{"num_hidden_layers": 8, "hidden_size": 224, "n_experts": 32, "experts_per_token": 2, "d_expert": 192, "d_shared_expert": 384, "hidden_act": "squared_relu", "moe_layers": [1, 2, 3, 4, 5, 6, 7], "router_score": "softmax", "normalize_top_k": true, "routed_scale": 1.0, "balance_loss": 0.000452, "balance_bias": true, "router_logit_norm": 1.0, "init_std_router": 0.0236, "lr_router": 0.00157, "num_attention_heads": 4, "num_key_value_heads": 4, "head_dim": 64, "vocab_size": 8192, "norm": "rmsnorm", "norm_place": "pre", "norm_eps": 1e-06, "positions": "rope", "rope_theta": 1270.0, "rope_fraction": 1.0, "qk_norm": true, "attn_scale": 0.165, "tie_word_embeddings": false, "parallel_block": true, "extras": ["capped logits"], "init": "normal", "init_std_qkv": 0.034, "init_std_o": 0.0, "init_std_up": 0.034, "init_std_down": 0.0, "optimizer": "muon", "learning_rate": 0.013, "lr_mult_down": 1.5, "beta1": 0.9, "lr_head": 0.00744, "warmup_steps": 50, "schedule": "wsd", "decay_fraction": 0.927, "decay_shape": "linear", "final_lr_fraction": 0.0, "batch_tokens": 65536, "max_seq_len": 256, "doc_mask": true, "train_tokens": 648200000, "max_steps": 9891, "dataset": "wikipedia_en"}
Below are experts of layer 2 (counted from 0) of a mixture-of-experts language model. Rows are named up (a neuron's input weights, with its number), down (a neuron's output weights, with its number) and show model dimensions 0-223. Each number is 50 + 15 x the weight over its row's rms, rounded and kept within 0 to 99.
Before each expert's rows: "comes after" lists some tokens at least twice as common just before its tokens as in all text. This comes from a sample of Wikipedia text that the model never trained on. Tokens count by the router's weight.

# expert 31
comes after: " |", " the", " a", " and", ":", " to"
up8:78 38 52 36 39 55 40 35 44 56 79 29 50 77 55 48 73 46 45 51 42 71 49 31 55 70 49 67 50 67 41 31 33 59 68 54 46 41 46 46 45 63 49 42 68 57 39 44 35 84 41 43 75 51 67 26 48 47 55 39 28 65 22 78 57 81 57 28 51 41 65 99 45 23 57 58 74 67 52 52 31 32 46 75 57 36 80 77 50 16 57 52 35 69 49 61 51 20 27 56 39 74 46 45 64 25 40 60 43 40 48 57 28 46 42 46 44 39 36 62 53 49 52 40 50 44 60 65 37 57 56 82 34 20 24 63 48 53 60 45 35 35 47 23 30 47 22 49 48 31 54 31 54 28 50 62 36 52 61 28 54 60 54 49 35 53 43 40 57 30 26 30 49 66 64 58 40 65 51 62 36 49 68 70 16 35 55 31 40 42 44 24 46 67 71 33 52 49 63 50 66 38 44 35 39 85 45 33 36 41 53 49 43 69 61 32 53 37 64 65 33 33 58 59
down8:41 56 20 52 35 61 46 74 19 46 24 73 36 40 26 35 54 32 52 50 49 48 42 45 41 44 47 78 67 18 27 47 70 66 55 45 11 35 53 48 50 51 69 60 53 62 32 50 38 44 34 73 57 24 28 45 48 33 47 83 37 30 71 66 77 57 33 56 69 42 30 45 17 60 41 53 49 77 44 38 33 59 70 64 67 51 26 69 45 62 46 41 25 42 44 22 30 55 38 61 45 47 54 46 66 48 65 56 22 82 15 32 32 53 46 48 60 43 38 30 38 25 53 78 56 36 24 50 32 66 40 51 47 46 33 44 31 37 49 59 60 56 43 44 43 61 50 58 54 46 63 54 41 84 67 47 42 47 52 49 76 45 52 73 67 61 50 54 45 50 36 46 44 59 27 58 53 61 62 43 55 58 38 20 45 45 44 62 52 32 73 45 49 36 45 54 63 41 58 51 33 56 47 64 73 33 41 13 36 67 40 55 67 47 19 43 74 83 60 42 34 22 41 51

# expert 14
comes after: " |", ":", ",", " of", "-", " the"
up13:64 71 56 55 50 42 34 71 35 77 36 54 62 32 41 57 61 63 46 50 58 45 30 16 26 48 40 28 39 54 57 50 43 48 55 23 39 29 32 29 53 63 23 33 53 40 56 47 46 71 60 53 80 66 36 42 45 65 61 56 68 69 60 53 25 92 64 41 46 42 52 58 37 51 50 66 45 33 32 32 72 33 46 46 64 58 49 51 41 52 46 75 31 43 53 37 54 37 30 42 48 54 51 50 61 36 67 46 17 44 41 62 57 40 45 57 38 70 40 44 76 86 65 45 43 52 65 40 22 33 44 59 58 64 54 20 50 65 38 51 65 38 66 81 55 60 45 59 40 63 55 54 61 45 32 20 39 59 67 46 56 43 67 50 31 28 39 54 72 39 38 52 83 47 52 41 28 65 68 49 62 32 41 66 09 54 52 58 31 47 27 54 42 70 65 53 23 21 62 32 39 74 29 51 19 49 52 45 44 39 53 64 71 50 83 53 78 37 37 11 46 35 50 32
down13:54 62 57 55 58 42 65 52 34 50 40 98 44 59 35 19 53 39 44 64 43 70 40 47 41 68 71 45 54 70 68 77 39 72 37 55 36 37 35 40 71 19 50 37 62 41 55 64 79 31 30 52 38 30 70 36 61 53 58 22 35 53 52 46 38 31 38 36 59 52 85 61 18 31 66 63 51 41 42 38 50 40 40 44 31 58 66 28 42 29 56 38 59 83 25 13 27 63 73 67 35 65 69 72 45 51 32 62 58 32 45 07 42 34 43 47 66 76 54 40 35 43 48 47 62 40 48 45 41 74 58 43 33 48 44 66 39 26 51 19 55 45 14 41 49 35 49 57 52 43 46 84 46 45 38 52 51 19 51 43 59 50 37 57 53 28 63 70 65 63 57 74 70 51 53 40 47 40 43 55 55 48 33 51 87 23 47 48 49 21 32 27 36 50 22 52 55 36 45 50 45 41 38 60 52 53 57 45 36 51 70 32 36 43 62 55 52 40 43 48 44 39 46 66

# expert 30
comes after: "-", "|", "\n\n", " part", " one", " University"
up1:69 14 56 39 38 49 59 43 50 51 46 33 59 41 19 75 30 21 27 49 73 55 30 51 60 58 55 72 51 65 49 33 37 55 59 68 61 59 46 71 68 21 46 44 66 48 42 50 29 34 68 48 45 70 55 52 50 69 41 62 52 72 36 42 42 48 52 19 78 32 60 54 53 59 66 58 55 67 40 15 31 52 45 65 35 57 48 38 24 52 44 50 63 62 54 52 18 72 59 58 34 41 55 52 33 60 52 28 61 80 70 87 58 66 43 61 60 56 70 64 72 39 63 35 42 24 51 59 52 53 61 55 33 47 51 50 39 70 27 66 85 40 51 42 84 73 43 38 50 45 27 27 51 63 49 59 40 49 25 55 66 28 24 39 66 51 57 54 72 31 37 72 51 49 42 47 43 44 37 38 44 50 50 61 75 29 40 55 63 36 54 19 39 39 43 30 49 53 54 47 67 44 80 60 55 44 39 46 64 85 37 50 43 74 21 38 43 77 67 38 39 34 69 27
down1:42 53 49 48 42 54 48 48 54 28 51 74 44 49 61 31 69 39 64 63 73 43 48 53 52 42 70 24 69 56 71 43 39 65 15 25 49 41 31 42 54 44 48 37 42 53 42 43 40 47 59 71 50 56 62 61 41 60 58 34 49 53 46 56 77 15 39 51 45 83 33 64 47 55 47 55 77 59 44 86 46 41 48 65 53 41 70 62 58 43 29 65 73 42 55 58 69 59 42 43 39 16 77 39 46 72 71 52 39 49 75 64 60 33 59 61 66 80 23 60 63 71 53 63 36 53 71 14 55 40 49 36 54 53 41 25 43 27 56 35 22 52 55 50 45 51 78 77 46 57 45 27 36 35 54 65 78 59 34 33 55 70 34 33 36 67 43 51 26 60 39 50 72 76 53 74 51 45 79 72 33 59 59 43 49 49 32 35 44 54 32 57 31 45 58 40 54 43 16 52 32 50 64 52 64 44 48 37 38 43 26 41 80 16 40 67 38 60 75 43 55 13 36 45

# expert 18
comes after: " (", " |", "\n\n", " \"", "°", "″"
up0:61 48 36 57 63 55 60 48 75 53 41 00 56 45 41 42 62 46 40 34 65 42 71 59 09 52 66 47 63 38 60 46 11 45 38 46 70 66 36 73 68 42 21 37 30 47 45 36 37 52 72 59 40 57 41 39 40 70 61 23 49 58 48 47 71 58 63 95 46 39 46 64 37 59 57 77 58 71 46 72 45 39 63 53 55 48 54 57 60 34 53 83 20 27 94 66 50 88 59 49 44 38 52 42 34 46 57 31 55 49 60 63 65 48 45 33 42 43 54 44 49 43 63 28 46 41 18 43 63 71 41 46 57 50 46 49 48 44 60 45 61 43 59 49 61 48 33 53 77 59 50 87 41 67 51 32 58 43 51 46 55 13 49 66 77 59 31 17 49 45 24 56 44 53 64 42 29 45 40 16 67 53 41 46 49 53 52 60 35 42 70 47 56 51 44 36 58 43 73 53 60 24 62 24 49 47 22 44 71 26 38 60 28 71 56 33 42 56 50 66 64 43 55 44
down0:21 52 62 65 55 47 55 69 49 51 41 54 41 45 36 53 49 44 42 50 27 43 45 66 58 65 36 20 16 53 56 42 98 61 59 38 20 67 49 60 34 80 70 47 28 32 46 50 09 57 46 55 26 39 65 68 38 34 38 35 44 66 56 53 67 53 43 87 52 70 59 22 32 34 30 46 63 42 62 59 78 60 71 45 45 41 47 80 51 35 56 34 32 60 29 33 50 78 57 61 56 39 57 49 32 43 39 46 56 51 58 46 39 37 71 49 05 60 35 35 68 62 46 62 56 44 59 13 52 51 58 56 29 56 55 50 58 30 42 21 49 47 60 61 65 74 41 23 72 68 50 56 66 65 51 56 52 47 49 43 63 61 80 53 71 41 85 45 33 55 60 37 42 50 35 46 70 60 46 56 42 43 36 62 40 53 36 74 28 37 73 62 56 44 75 40 55 61 20 38 37 60 46 57 34 15 37 50 32 59 34 50 23 38 55 48 44 37 39 44 55 67 63 57